config.yaml
n_experts: 64
experts_per_token: 2
balance_bias: false
shared_expert_gate: true
lr_router: 0.00164
vocab_size: 25865
norm_eps: 1e-05
tie_word_embeddings: true
max_steps: 6145
Below are experts of layer 2 (counted from 0) of a mixture-of-experts language model. Rows are named router (the router's row for the expert), gate (a neuron's input weights, with its number), up (a neuron's input weights, with its number), down (a neuron's output weights, with its number) and show model dimensions 0-191. Each number is 500 + 25 x the weight over its row's rms, rounded and kept within 0 to 999. Numbers have three digits each.
After each expert's rows: "comes before" lists some tokens at least twice as common just after its tokens as in all text. This comes from a sample of Wikipedia text that the model never trained on. Tokens count by the router's weight.

# expert 36
router:475523510478511480515476510538506499549475529498497494475525525463484495522525511519508526515514511521577463483475523489504516546489479527482510536510485475467525467464474486478473512488533464511520525515525516466521478522481450530535476507482530507533494511472499480496517480480473489509544451464497470503491445492532526513485468500510483500540552526478526500534491514522533495562437494492524469505500519532474478484509530489494478514495524460500518536457529519498494491452456494514501490522483543507484489451476447509497466484493534519518499470500476510500482491466515526512
gate0:507498476457483478509479484506513502518478465485503494527505515480521504526484499508525486482442507500562528458512531511493512535488491483466493490483530453474552501510517481523449532526445539507490488486501524538550507527500492492518487423513529501525523511493447481504463499493467500501536484541459516501505496519500519480515506526462492485501495472485428488504504517508487519467493463466456490457492470464513518466487478498509548497516504502514524507524476543461505483486522479539490504507519489539505484527528508505521493497440471470520488485472463492550543513524481492496
up0:522521489487527463511530482492554519497499465525526529533498551528495557539500479507434489497515493479469473490493499519570497488516470481499499533493489519509492526490467499482467543503501521496527454500507503554476515440488479497525487463514514492519510489459530514499476461511526516521503512483552489519483498504502486517486499484493504525530537480532454497460498488497494503537497516483458497496540519491478475485493479487474520490483509528532496468483511459497454467516493476516463547506521505471529530475412522498512472498509509515475492510557487478527505484472515531468
down0:498556488536484489523503480500485492537500538506520468480547507488488461458461482479510491504560462563501503462475506487483527512475528469506524494469544539493486495513522525491547477533458506502475484476483505471511486505458536507496518516534518485469511477514480485494522527496489512490479528461516500512474486494522479483450570528493486528502461517467543508480472525485474503550515482502521487506497525485568500532504512487535534470478491536472512499491467540498558499493509532508497451491460487522533455491520507487487520539480478508490519522506532521482500516515522503507
gate1:527475485540483491489495490479482501519442504511508500489504527526479499487521500535480480528505493471487493495497503448488517525487498496532453477492489520518514539474523529469502465479544521508490454508519496483490492494552504511464500434517464505525527516505543455551528496512455470515491498489508473521509539511531502510508510478549493517498501499503468475520488482479482519491474483500476489434487531451479489455464498505488508493508518488505491478526456507473483434503555527499487521516541510538563471539512562529500485499553496496493506459452511505485516491531492501504
up1:465558512477484480507503510495513503490567495502485519521478454472515525483483468487553524462495527514504491494468442549497498488503501519476555499511479493489479475500514495519492530525467487493500519483465504515487522531477497473504525547487524510501490472508492551429464494504520516479486476501507526471495438486442513539485519518457499510513461487487521516539523509525483494489518526483516490510467471538501503545535480467505485509479490494521510513464529491537532568519464506491515479490479492485461492464501454459486504500470513501518489544558485508498479488511525498479
down1:502470492507475491533535492463563489494521536532468510516510462532465489502492505496485476514483459504494498471430489455500532498504501516481489481539455500468547495451510494492509515513493504512521512565433463510497479565507533501456487494443499499495485509530509523504455530513498527488512495455493461493451522478482493473512506505486515550495488537499480474537492510501534503485508497511485495516509477539484450550512461485510515503483529522525543504488491523490504470478544522504493520509497525486459489495487507523490527476514527492449502496500475474487495551490494460477
comes before: " the", " he", " it", " they", " she", " was"

# expert 25
router:467484523463481447479456474543491518506521523468499507525507529484521523479473520472533499535540532521492479534540487470509458502474480466524508471496496459497520502496519488478455490485533477515461503478503493478506525467500508504526472538481525508539450529529486517489505486449498467503458530527476485480482491529469517493463493487510459481506469542531503511512535537520530521487539459487495519499521526495486490470497538518491503477529519516535478491525515466549476550519517541514522509465533533507481508541524525506492500495522501527514522519535452505460488537510491546506
gate0:523504514497460520520474508479453479520512475502474491516461506482458453513509521494478479492459485459481546509500522495510497476476534543512488536537512531525514440442534497480534535466483544532494518519525514493500482517540486474509498454507508509454484489494517481521503538498493492494460477519496490495552498509527482513449525483500488509509502519478521545461481475512434513487500474516508526470499542462471485551483534530486471511510507452467508537480505482497491537545474477529492513500477495494494539537512509515474485471461506474500547478495507546499523489516514481503
up0:562501506504478494521487503511472523501512505466514536521460483519496480498513508539487479527523513503505508503483519481519532483504484535518490518511508483497506487488490507454492543476554474537493503527536450521540572470514499479521473458506487524447514460499514485515482514469518507520477496456469512498519535518523462478439557439504490456488494531454500506482461497480503517504502545525531514504501521505496528566454498515489484534522488458522507510462471485527492505501479513501484520487475530514488550534497468542461501472485485521469495534484480498472489498507502508530
down0:500506515514483512464471486501481521489493494497512503519465466514500485536503524544456462481532513536495519469497477512510517502502489480464460493507495503518545447539506453479488507473490568475517451464546464512510496508472504503478533508488507431485500495485492501507472470489514534535515470525536486511504435489527479524483461508500528516478468472492523480533518476538485473511515495516441489523517479510482476463504496521509424519495505493520491480478464501502552507480544484459502525470524430461486477502488498524507481530504504474525493478494524532498477491509510473507
gate1:506499491499454493504497478517506468513481503504484481523432508494498496522460485538482504473495546542485498500483463518455486512425521485541506482490507515535489498522478510508521485458506499522521518558518464527490454494465491525483554525498476505468529516489499471511486496516502538468518505495504524484547472490514517520524499479505512499506522491506451491469498465479513528498476476512521496493535513508463511490447437525533534480521444466512441541506460512483521497494506485514531489497461521509455511495520517484502515509484518477422511487511506493514533490468460475474
up1:459498549484481489536482522507527487509514469484514520464483482472468547527454501521496486452502489563502470476491493485518453533514493492504481510467516499520453514539474497515503492489487505462545502502504516522517484533427509526538583545532498525497529526511480498469492503525519536490522506510466506508476463469511493534492467503493453497469495506533478510480523501449479507500473470518529544482467470489481499539449496530491492499518508519540499559526512509518531544471513466473508517540503512497485516525483482490503506487482501505546493509503460508500507500525484481496
down1:510536440467504547496506509508508502548462509473477510530500522529501465509497495469474540525491517542522503516487502519491522495474480512546516515494485504531519509553506526486535507514477503516510502479515493486472535470486459497465531501529493484492514547507485485507486500529527489505487500468493515503497520457484490504517503476517496485539497479495475521484483474502528517488473487444511516529488524468488512484476493546549485500555462503502523456521541490474534436476518525529471501469479521525447508461537495520515506512470520483460464453454513551531524486475442498526
comes before: " |", "riet", "ar", "at", "partial", "al"

# expert 53
router:471483521460486448485454478542490513506520523469499500529506529482514516483474516472530496533539530520489483540543490468511457502471481473523512471499495456501518504500520491476460485485529480508459501477499493480501522465501508502524472535483529505541448530530484514488505487449497468503455536528473491479481492531469521495467497494512455481512474536529504505517538541518528517485540459481492512500520522495481494468504541515492503477533517517541479491528514463550483554518516538517522512462532536511477506542524526507497501496523501528510518515531449505461489537508490548499
gate0:509497498522504528500507499484546527544479507517482453457499511520517523528436460516478491514512487476536502484494491473505520510520486516516488529511493509519484534519523501500490482513493519504453512491534517544459526509451489435510527477493497479515515483478492542480507537519484503525468488488502565514456509537486525545542459544522476473440525471529507509506532530481521533475483494511523462525528494506521506488501505533469499511497492515470501469493513523497493509509454558484482495484515498505498550426528479506493475517527507483489483502467534486478473472444472484481
up0:531501493574497494512482517513496498468533475527516529479534529529500460472511525496527479470485482491492460484508460516501508515479519462535524524513566477461495483467486448496516494495491468544535504531492465465512514482477522507516492508535488528503466487496481457455523477492483486505517453510470453515530470514491543500506501470513517524579527517508456465486471495529488494470520456486499548501505478511503500552541532476485481481502531492517515476509512465523540510532525502528503511472484524475466472507514522517517518481475454490505498507503522480483504501512517490552
down0:502524486528499510532509500489532472507479529506476500553519511541519478489509481560486513518478471505480525480501550553483507482459475521497500479495475515487475519484530487443520461494480496504490510547540518510479450506497519532514485500474510454482508487535486471490485503535479537484483528474518474541537460466424491513500447476495487526523509488499476462464493471515449481462487514496554493491501539473494510528514499558511495519484485517509507522476503538450537491543521506467527509492518494490494504536480510467473464540496534522492519483520476482515495499491513525522
gate1:509475525487496487503531513547533470504483486496496512536524494492518526477496493498527526498466485507503516495492464495518509459452503549488514491504489529440475514512498504511556457475516489478460505477470496535503511473517519507518584519479499511509526523528439510546546539485543504539552495501517460526472549470499487472502484507486560495473512474474504485458506509482512524470506528479533509480454517469554507467475475504500474515516465486500531506480526504490508492484498461511546512471459474500491467478491524498529510511476491498498473512505554511481532482515523506476
up1:520510514473491512492492528501539488526460473507532518515514529510524515497517500501524476514492543527518475514461498490496450470483499503527492527550469542479489455493456504525539456490511482510533513447482559524522510501511520502508552497487479498491539512517460544534507518502524510510513507495533487480533551461505531483527480475486539481483536507505496516471457504476498492480535534463500502462509512496518491493495483504477465463509499495473529496474528515532494507497493498526549542478494497513465500507519562526483493510489428489499536493516537545484562534516532523487
down1:436491489533524471498442548491521524481477497536479503484488536469515473495494457496473458485485507512490480493442503509520495507522510450521490514460530437517481459500498508516524532478517540493490501496540474496485507506504514529492478487571495486493486509475556482459531476493460521534481501531517518510455525488479513506527497486493495529515494540494546505490507473512457445490522459528535452479532538487481489543494537489477479446485517517472489477466485518457494519512519522500476523457516512490533460478504520488477479481490494492489479499502528500506508472502507492518
comes before: "\n", "-", " ", " The", " States", " It"

# expert 37
router:507479521508541512484516513496526505472522510501506455511521464544462508510515435505465497516482464540472542474477510496533494471531482459492543522518493493523482529482522466510494520537512487515487499508451451495536505526519485446521516487485508526463526503423545484472476499555500513524500519485474504541504520555492524477544523461519531489467497515537486469504514487494481472486493471475525488484485476504489487508523472534454488497483457509434479520539525515498517513492506465540489462490492522490490525505477498534521479529499494512482487536478504490471484498521528480523
gate0:466535510483498539479505457511484506512514504531508508523498498510464490511456503456504496485474501493516522492464495493504493516486521501511517543482478477477520546513511443523487524500498483484531531484520503490527493471522493483497514502507496480515471521546483492487518529457507456487543496489487507473548520532496512524503498523506493475468489504468516541475515490462436505503476519494492488467518497532511526435483438461539524509471511522505451599497511534518448516541494519496539461496503467468500486510514466507508514493507521502502448444513490523451521509498515486521
up0:500529501519507586516514510545516520530507542571506492497515504523480530482479509480504495528499536504553497498468498504517474539530481443496497528480497482472489454520496516515488546523529488525492508449515486517503484532521516508497500507496486497508506487514537516473463533486498445528534482498478506473528555513493520520513475491479486488491471510470488453520521499457525515502490476478455543530475498477522492478499463460483482497538473508480517528486508532488485503458462537488487496510534459485530474514470488471448493495462499493472450463534517475524515469496512502499
down0:563480517471535494533506475507499504470463482478483502510503507512513508456536546498499497477499520510465491504519484536535480461482539512513509489487475488510523477550482472475561520485498504514477493506521510486461442499483516516497487476509534460492473525509495502539499441491511512473525496488514517526505437469439494508499474546509540508495492517465511574560500480526480458495502518537521485481540534547496534479493477503489491526493479507503510456498494485504518461550476508510500527490508516497488507507495500509520511497530478500491501493540526536528493562539467505530
gate1:500515508492483513552439530516443541508442537460512509502474508458467474495510516529474513499516516519524486459484527481495529495535520491496532524496484525486535472526548505480508542520511503524504506512480504552511571477517518511524517538497491538513507512513484499482512500486509499509484516513522474520523512518496442475540522515483527529547490461540475501503485521518525523508507521515502490511489516510505482489496507486433495491517517459512500497520483458498492491497551452498532473527485433522515485510479498501515468502498496460535518521566536528479463515493483468527
up1:508527470522524500422583490493543445469530467550497484523519502531519520524490477484497485499496484470489512561489510482526503496451504509486476507514511469532472540475450534503492433485539509486494508508515508433477456481517473492519519450495509460479528495488494515480507513531492530491511520474458510474474501490483548513486505493495482483463501510458527499490523506505471460488493499503515529497502492490495503536507500508531504506495494532461485505458528533510503504512478541522478524513537546492474506485550489474488499520526504525480452482466471473520499491498513506481
down1:421541485502527474474484511510469514494515510488492521515502487514512488484491489495493486493545496505520470473490493539488533557508517518483491522495474566473483484473509538503522472467493492502511492478483500476484469510475497475542521457501466447496515514516492511545497485500458488534492506482503522479478467504483503519494470537446504516471513468425527507486529478487528489529432521533478528532485482518504475534547578532487483546492490496492553507468520493529480508514541506490502524512502497505462492490541508456469476501530516532476519503485484515492503518483485498501
comes before: "|", "-", "\n", "The", "In", "="

# expert 45
router:474483524463482451483455472541493517503522522466498502528505527479516520482475521468534498535539531522491483535541487470512454505480479469524506468498499458495525507498516487477457487488533478511459502477503491479506524470504508507528467536480528504539451526531484516492506488450498468503459532529474488480481495529467519494463494488509455481513472543532504509514538541520530522485540459484493514505519522498486493469504538516492505477531520513535479490520515463548480549520513535517519514465531537509481505540528528506496503497524502528515521520533451500459492538508494548504
gate0:544484497509510504502511501478481504452562521491502476433463512509552511524490489550530484543502515500506524487528523513473526506509507533469525506483525474454499468480487482518544492514509540523508501487535505535480473533517541539488500559536474482519503525492544472493498529495492506518539518481509518511483501493523463517513478494496507510478492494517510526500494518513472434486504453453470482498510513500453525543493474492510512507449466500469539538520504525539496506525482501505447470526478452519517523528488510488521462472547483494516507540509472511545532495507506497513
up0:457518485508493488491513481510500477527508515524509532545539501505478523537532530500451497471466460493502536560490524499513493467515524496509476460529504527510517479462565455467486523503496492536497474508544490522488518506515491506493466457516525498511468511494529491509493501519493479469516522528505469439487494520506498537512489549458529457538477515497489483452490520500465518484478537488524549490491530501499518486532536504503538521504528491509523502537523502438504501483517486518511500454517522477533472508521512494506488499484532520494519539548564488522522508496432500510
down0:486493525463493492494497503498467474458511497526547472483508501466540532467508507473531546485505482522502503480522479510443513501510463511506508510521449508475483513503492506545508482505503534531485471465509464518481491519469507490500557517507496481503486552479526504526499475492521524485479517475500553521479480539519473526515504496477445510510482496482479502493507497484495486553520505517500570501499559520488473508482524526504520488540492500456533577545501460490509494505475564490492557524514462515517517493481490511556465501524514525518474487490477496542486474502465517510
gate1:530509496529491430493501496451484513509510456485491521504478470514525505561483480496440493499496516467526504513494518541490525520516528513455447537506525487522494493472477511492483463500494481478453507544519511511510530516495456472487544501477528477489520510478488469492464459459536561511501499518489514504465545511507482498528553495512515456472491493531518471495466510508469509484549447516526466454527501526531523559488512497494504527495493525502522501490510506537497500481512506501504489484501481542476504497514469538489481483493483472512447456533499528509482490520527539483
up1:463482540522502491508461519510489510501495482543465513499551523496520486510483481479506491512464474505521539493503512488493523520509497485493472462521529474475426522510495491573529461530476513530505485485511472503479525482505485530514545463470472531497487500520502481450491441530548512460469538484451509497459467501504522482444554504479481495506474489484501517497510504514485501461487468497550558501523500528524504502474505475489524525497480469442497510491506502525477484485499490558529485482491493503480507495524466531532514478540485522485500507517477504456532544508480495482
down1:499552467507573498465491524488526503520478481477481505512495520532523483532533513523519465516504504491463482517486497499545504524502512494525492544483470503448474489519519501520504477458476528508485485548501447514525489508534502560491504503453540490470510518484463504448519457476475511468485533526537489470483517532472486452454470481497498469515529512509481486540513519514484502503510503506485478511465467498461509510502523503450524491483532486507501505495514481495526508487465566488493545555473490529506529497457467489490472470511551477511462510494500462518496502520497501530
comes before: "\n", " ", "-", "|", " 1", " MF"

# expert 58
router:517516532497513497483510494470511527471524480524514458515496497492478494486546497504507507459529528472527475535499486507524483495513485499519496499523474507488464519542519521531515554485514468453468522512515509471440498472481477509492521490458501508485521520487486472519492486475528479475516437520495495498477453478498471543529488506547488530510522519454477468492493514517536493522501545529534509482507541555482510506481500487536526518442472473477553477487508503503489512522466482445480493509440517489531511485514489560502537497504537496459521484507491479562459510507476518497
gate0:485509485506485490506468488528504507460468488462526507531520508493513455470504501486521540494511499459497512515470501456471470501500514502488501555526507496498495499531501489515477463526498486471511487487507543473539517523513435495485505511504499477455523488522502472490496500472519532485519503508525494525501465467494532497484530446490508443484561501515488470522506520499515475532480506470483500514586485500503536532502489500465465512535491498497487457476492554512510504485491426530485513508435491541500502519520542491494466488518512501436505540523491482466526463542506483480
up0:506564496517490510516520507520494466492501490494524515420485519507528554472528501512481468504507504520499514549497508531478535518518462530458466507511494479501522509517502525486490483503529507551534515559496509475511503519490526490518485511484494469516450487500490542492478494539518532479505488495499484506492477497484499471546451504475485494535516514500458500525492537521451501490508458506479503512540498465501467507504531519520579560505511504485542513537504488519529498473494530507528484464529442507506501522453511501553534513491485504555514489519524547524476497510511508505
down0:480506513511501494505510524459514524517539475511475466486464506489468530514539526517517495543497462467550505488494445510490519527504513500508490557445553473484503474529471486496478499491515476486481500528475482482496447467493542482482491528514494517543514514493476513490507496500474515460495485478501497477506500478492464479441507515526476448457520519506516485489483496485521473501494533539503526495500560522504531495535442493523491509501445531527526495562454511526532518475507514505483506482530522502476517476476500495489520486516445477465526497561471468491491514467475500479
gate1:500468496530459534469476517525496519461475533512469473483505453511534553533537483473516476492535487502511509514501454541466565485536492495505517509469494471449488463495522504489519472484492509491500461507496480497518464488513508481505502503492509581511518498552473508478481493494498466494489486532496486518522473476467515557476522534502551476487505498486493513527538527499506542469462495524496494439486510492485505523525461466489463523480523501493455537523506537469513529507519520517507496462509503494502467515481459476487515545494504541481513531486503503519514516548539518504
up1:554491478490462510484494511533475546530515516512509481479468451521560520544488499518492470464510461500531506511510456487460536482530506507518536527477510483481535497506500485506553486498526501499465477502492475507508487488526516555509531521556480547507498490551514508511517490459512477467501512554466502490488502502480489479492536563515530509469507497531495492490495536523513528461463467543508528493528531483488514498520451474470497498511526477462446511516556570520499512489494493500493513481522498506499489516472495525490546517500520511506509512510496507518555533492510491493
down1:492500456505516493456486496492494484493505522498519517514502526482532522518540494466461537503489534459543489510525508489517477535507485480571508496462485490475532498517507522519424518455520505490474523517494493534512508541525553525527493473503472471515534516436515472539528436524462505500493480439489479486514492480505492527526512436495459452526507550504485469498505498529497466513500479481473530459496522489490460523475518502489480538456490467511503485496492472481498480498519520506478454479470472536461495459488519489516477498500516503508515473512497527489521513511502483496
comes before: " a", " the", " as", " by", " to", " in"

# expert 47
router:450475468470500475495479498501487485574507537491544538465544501488513505537490514482484480506503493509514499526535510466513481507479481518525472486481470470491528471485459491476490454469506500521466454517532542447468532504507478502500465506529506510501457538466494484499472480471515479471503456506525476470487502539518561489507489479494550498508487502536528521542524524467477498554518506514526487517459531467530560478469504484513501522479467496515462502525519504512486493459472460535465499528489517500499492510494490541511497496513493506472526491518493476486499500454495529457
gate0:475463460459504506502529531447474491503514486516517510511526467494498479503506540522466478508505517531494520470507507481476465473480466517459474487537489471481529472490506515512475522519502471496496431523521506521478475471518548502488503463487455490437497499450505509436473483505517514474501504493484496497534481526501507535510505476473511480469462472468474469537500491490498466483502529491549526514497486516533490517512504499467485482516442548474458503515517516472527498496529507491518480522501487500472424496522481491455532550502491460484538487534471474514463507484507513481
up0:455479473495483499494502510476454529522525474500517504542511489520517467507491573477501489514490554499505502508491513512496499450509490544495432483541491496481523486492506542487469533546522490475494443499529495479469437488492514516516497490532487479436515510480512532486480507497508508471517510502484470475507440489514514535488546495494489489471473453505486501524501482505491426499486501493516500513507493496552511483524491508485500512478441549495481536478529516451511507529523512519499506520474533511488471483476453458446526539492518472472512475505495488492467485485503519493
down0:489449458493473484501505486450484521504498472465535535455493470467536501468519514529495488510493491539505507500490483496513467493487479471508527493555471515478462528486490514497499465570487509511532461520492508473537519467516517522522539502489514507495478549483522523467519487481481521527472515512500545442496517498465484482493501457474479479491457516528486510534522472515470510504500535524471490486488470481446512519507542514500480489460486487529506534468507501519540540466526505500493529534478509561465478492508530557489504497511524506505504483501498523449498463494516449480
gate1:510500491504525510504516495511508507535495502506503509481492462510466492513490550460470482505516489479505539501489497503536533523508473498489526511509486476476484524437537533499522438515534529506465473507513529521509451510536504509493485453514501522467513507524484535459484506522454552519436482507454513499531481469496525489488482509484494485478489452536499462482516499492489522486500516456478470474508509519543520502508482540508517505473472506476506483529462511507485468486523478567517498497507497491482527463546485505510549485524519490484559491510428545514503502485517485437
up1:500508468475519505500533463508516514552483517513503532514446473513474524486492538472513528476519511470537529484467479520537507536525501506487503507505439489472479493456548544507511462517541482482452474498507535507501492484495498508500503446517481513496497501511477518480515476507488539534430487497474469491524472455482524481504496549497498485482509501521508438467489505512487518477478499456487469460525508539510504495524502568489515493479475511503530468504446517517493465517516492573503467523508511505499540482521507486511510490522495495484534471507440539512491472490522501493
down1:502495498491542450490481511556505506509486497495507520447542486508519499481492511510530490541525528495482469453515499483554437535506500498505493527533467505484520479504453464530525526495494500519482501488525481488465474532501540445506472470523470499533480496467494524500526502465482500507463483492498490516506489482497545516483524462535505529521447516492485497478527527504509520500535506533480523535457498497511553497458533468498486496452488511514506496516500553552508508470460483494492498473536511502481470532488534530531481449472472524515511496507446481502502525514504528447
comes before: " was", " is", " had", " has", " also", " would"

# expert 46
router:470486524463484448480457475540491518502522524467501506527507526477515520478476519468532498536538533520491481538542489465509456505478477467524504469496490458501524503497517488477457487486533477510462503477502492478506522469502508507529472535481523505542450526527482518490505488448495472503458533524473487483481493530467518493462493487510458482512469542525500507514536541519529522486538460485495510499521520494483493467502538519493501480529520512534477488523517464550477552520514543516519514462531533507477509540526526508496503496527500525515519518532451499459494538505495548502
gate0:517482502533490504490483531469547480495490470500502505501497491472528457488474459534526495482507470470509519478503516516514477498451479527428511502485483496499470455501490515510511498471513499466538491512474523500496512519494513529486544483518545540523524491460494559511513558508503486534526465487498524542464485491490467493488452501489474558541488465502524527481489482469512488512475489508520543519492532509503521550502517505443448558520476479476492465477489498489458508507534496521493511492525536498460526496489481525533525482510507485528485491516502518463489518540433515496
up0:533479515511498526478534513497492519489468502500502506482502501490513527466538512433547503507499494540509488487523492520512493465468506496464550487507509521485504482503489532538489544556492529492509541545545447515529468474500502480509499471458520460528548503535504503526509498530488505449486556455505498486578489495484493499504454486484530510496507511469471508486517495534497517451492543489503516525502440490473503479495471490544499494499516481526484520505472525498515542493473528498460543493480493516506458475524456468511493504539518499540522510502469522474500487476501529530
down0:490491545496483519502536514442531509495504529516492504490510516491503490522500464489496512490546537509552474512485555512512510476490471490485498492485517470514499487512510478483529490532523492472489508508497436493520537504492532495455539488522519522481490465530467495496493522523524510550506469544472549498475507557482469472488492473513491490495529500521520545504501557476502494499501524467508485474475506547524478509488507490499499534483448512486505457518485514446500510471514459468539444495522508476466507512512527456553460517525513481547516490522490496567513486544483497521
gate1:578477504498522514519504528480508496479516530526515487552532506530492495473470489552459534505486488445535502513480486487492514515514519513493514483459475484483495501493507458513488454494526494515481484462497503524534472467520511546516498474502545508528523483503486461529517530527497507517498417483508433474479476516501500548487501497470537510504479505526501465504466488519481546489475505502500488474505480520527487527465488448477474476483445505446502510502506519511478510537541519475569500493541505459513465486476503492493480499554503510494484490479524500477485484489508483485
up1:519531495529486506477523492472495533488498526527445465495453528474543523488545501512482501484471461486509511517514508514461500478493528544476481489511513466470488519512489517509511485521479541472511514508557512496515503452492474511503508494492569503490552507493497539523511446479504502515507494499475503483511531490497526488480554468476502489479490505495510475522487519447505492501479489510528492492524480509525454458471514489534493507523535482500517490499512516512448464491523496506463513513481578517511489506533519456421527547506477535486452481508459488530508495500537456493
down1:458448513535478545512526490487512486497494490470477496525462514519469478515500488496506498535531484522501457527527482539471520516499483470492524517521533493489511523499508511469549538483498505465494515507476471456460475443438496486515533485496537500462478537513457463506476504494506497461471495545471512513509479495519487515477477502511516503465537581460499461479502449491494508548530518484522474486522480549509505500509471511486497537485502515497488509462492497462499492526524548461512526500523531486506489472497517554509489512493476482497487504519488456497448471505462523496
comes before: "\n", " ", "|", " 0", " The", " 1"

# expert 29
router:471481525464484450480456472540492517503524521463503502524506528481519522478478519470534502534541531521489484535536487467509458509477478468521504473495497457500521503497518489479457487488533478509460505480502496480506520467501508506530471539479524503541448529527486516484508486448497468502455533528477489483482491529468516492463498493509454481510470541527505512511540538518533520485537463486497511498519521497483490469498539518492498475533522520538480490523514464549476551517513537516517512463533534510482507540523530504500500496518504528515522518534447501454493539515495544505
gate0:511537522508478481450544530498492487505453568490527496440509539469507496532504510505504506481480504472501529522499511539524483471466520512473501502459470523501435511454519484521495484519531513504492479498496490480526531515474512513473478476526483474501512510507514463492537475452553501499488475463500504552530480507475475529450503493483506522520508439498473502477488477465559536465472498559539522493489522488509468536511524516553495466529482501499541496475477474546500481530492478497513500501502480514517499488516484500482498502493508472515509486505488493467492505525523431515
up0:532517486469473506482500506502480489530497538506503481514482505498531537492537500457496478519466498496504522501516529536558561438461510502483480497466473501518482525498510528514474493532540519534508469525457507441470488524527543508506521523499481456514524506504474484492553446499504540474461497512536549529483477535501505501442469492536507484484500513472473521452509473486518497438498483546536499517497504455465484503501530519495511485570479511491513479488533512495477525492501492481501529529502483556504489502506514472512510489487525485506457522507469494489492501531521492507
down0:528527521499469506504460457519539501521507470490500543462518485518519531521486542549484497455529493505463540490474503525486543525523447487466524536498522534484454530497512525474551498499496520487489483505498490466433523542510514466491514461474518524517484508496477517494496454505551486502517479515496493500515478532494500470510493473496523486519482496544529458517519514514502425507482515489529483468485491492479522511516492540498509498485493479470526511522485486469532506525485482454510512504490493448474452502536440539525523478508487506499458500497517519517524537503470492542
gate1:525522516511505495449493528506477503525504493523537505503488520502495489462478478466482472511497515500499518504480477514472488507454488523506508468534514534478496474510509521521487484483462513457477542539502499531464477505506489506524474511507520484493512498502519428486486504517494478483528530520532491512524482462541516461521507559487509482506496459476516460531508500444461485543497502484493540465476545528471498564495470519473501478493504547477552471531529485521469472517526489455533531517480483538506529492545514519508488513455466460526523491503490495529489458532527457520
up1:545509495481465464495513495550486478466471483474501463464494505515532529482490485507497466513487519510461497495464463534515489509493475467542458517492497525527542545508502551513495510437500503488501500508467501539492512510519474515505504476526481476515486529490510509497546506469481536507491525501497508499512511527483512506529556537515493511532500538494527514500515454487496511481503513494488539467572516498532500531510546512506489485540487511497466496516494530473489496554554504465485522551456494510462526499501539524478512503486505471545426509511481518506481521535495452470
down1:479504501521513509514496480502495489511541502482491471469533481474550504542477489448524482509454464508517478506500474497521472515481527504529503499476485504503487482499496512529547471526513493531478487539488487537499490456504494496542495483456558500511502455474518513513542498500498463471513489507510481494490589520469547491502461487483503518528482542492495508537476560474514545518496447490473512483486491499499532523489507456440487477490533567494454518495468479484519558523487540516493485500495487466480518514494531515507487476465499499523510527493499513516498492451509466517
comes before: "\n", " The", " He", " In", " It", " "

# expert 8
router:470481525461479450481455473540492518501520523466500504527507524479517521480475520470534501534537531522489483535540488467510457504476479470524506469498494459497524505498521490478458487486532479509459504476501495478506523468506507505529475539477525506541451530527484517488506487448494469503457533529476486480480492528468517491462493488510458481511469540531504510513536541520527522486538464485495512502521521496484490467502539517491504478530524517538478489523515464547478549518511540517516513466533535510481509539525531506495501496523502530514521520532451503459494540508493546506
gate0:516501502464441457516478519524515505498477490491524551500502532502458507506468462513485500483532484534499472515501507561501491529512493467524511509500530503506510511521468516521500491501463488522556490476517494575569510491500507488486484441503476501471467482517503528505509506566458522492482509487468518505556514483511503537515492520471498515502523511456532490510517494507498502473507506434498517481464475447498540483520514456520495535493543532493460522482501519500523474501515519477498505452472476472500522503466517510516497500488469485497486525460535457479541499497550500488
up0:481518514475504486487511527520485491489467473489497559519500534521473461507498502501482486493547510532530484517500508546508510522494503466508499505543518546502521492463508486492481489478483521501543499496478469537521522475477533500515510451514501505509497472486514543505566464532488506483473486470518528502572470484523496562505514548496512505482498476436537511519487510535506503454529509435487503489522489442503524466511532468519515532524514511509453548470520526484502509511502542477480525477482495464480523511465498502526518540503493458499498480482514478468538474499534494490
down0:545508514486498458482508471476513514496510473531487529551490471500531516463531511502482502495497511477504477524505529462465511482468454524489526517477475526495540526488485493487551528491490524526506457499511486469540554489511475464530525517516465532482461518567464494534509506541527482515457498482487518514499440478479509476495507526472464535469523479501510491513487481502506494500453520477496492501492528506489480573506483458527525510488479463485483483499470519519479554526512493487510495497499468534518503487510488435455533532536467469485507498535507466482484503516498520474
gate1:511529491472515535479517517486486495518482500486519469453520513476542478495512496479501548490498503531525469491470494538487494492515544471512532488495468527502494505519517467484525491466517527489483509489507497524478520483509448525489485504500475522506465491489515515504463449553486525493461470498470546479552535492506490526517469538501549472478503459489512452515478476463476505485483507511514484520504529513571521457496475510529496533501501504512430480522532471495517478510503459436526511556489475524541510499531556486517527481521510486548466504497512516505489520513474474508
up1:520506465501474517493524548490485512494484470503477507458489503506499478512448510493547495447487488468448511511525521498511518497454515496492498491491526511495475532530503514481507468553458510506465513483509543462465485508511495531471480460484489471503518549516514467460503466507509492520445508489484484525522478530514504504470530581524497471495501486539573503541473511534524503515505470492501481466489524471533509485516463473546510490497471477457484500503497503540502510495526545495474500545454484493471508519488455478524470489493558483499495498498492495492510465475525532491
down1:513489470449490502515472497512515567514473504463510524484502504528457533491524476475530511475503481487466486521500517536463560456504514509482477535491488491483497481477470517534523534528487500503478433536526524519477502532530458530503506477514505513506482507542482518483469543491451494546499506498495500520480561507544488462479491524512516504481493488492504522537480552463455514506516492468482533502546526518467525523521539454481516504514499474482473505494444530509514529497511520498503484535498459497490470494498503506505523485512437496503497520499525465467492496545517522474
comes before: " |", "|", " be", " not", "mathbf", " -"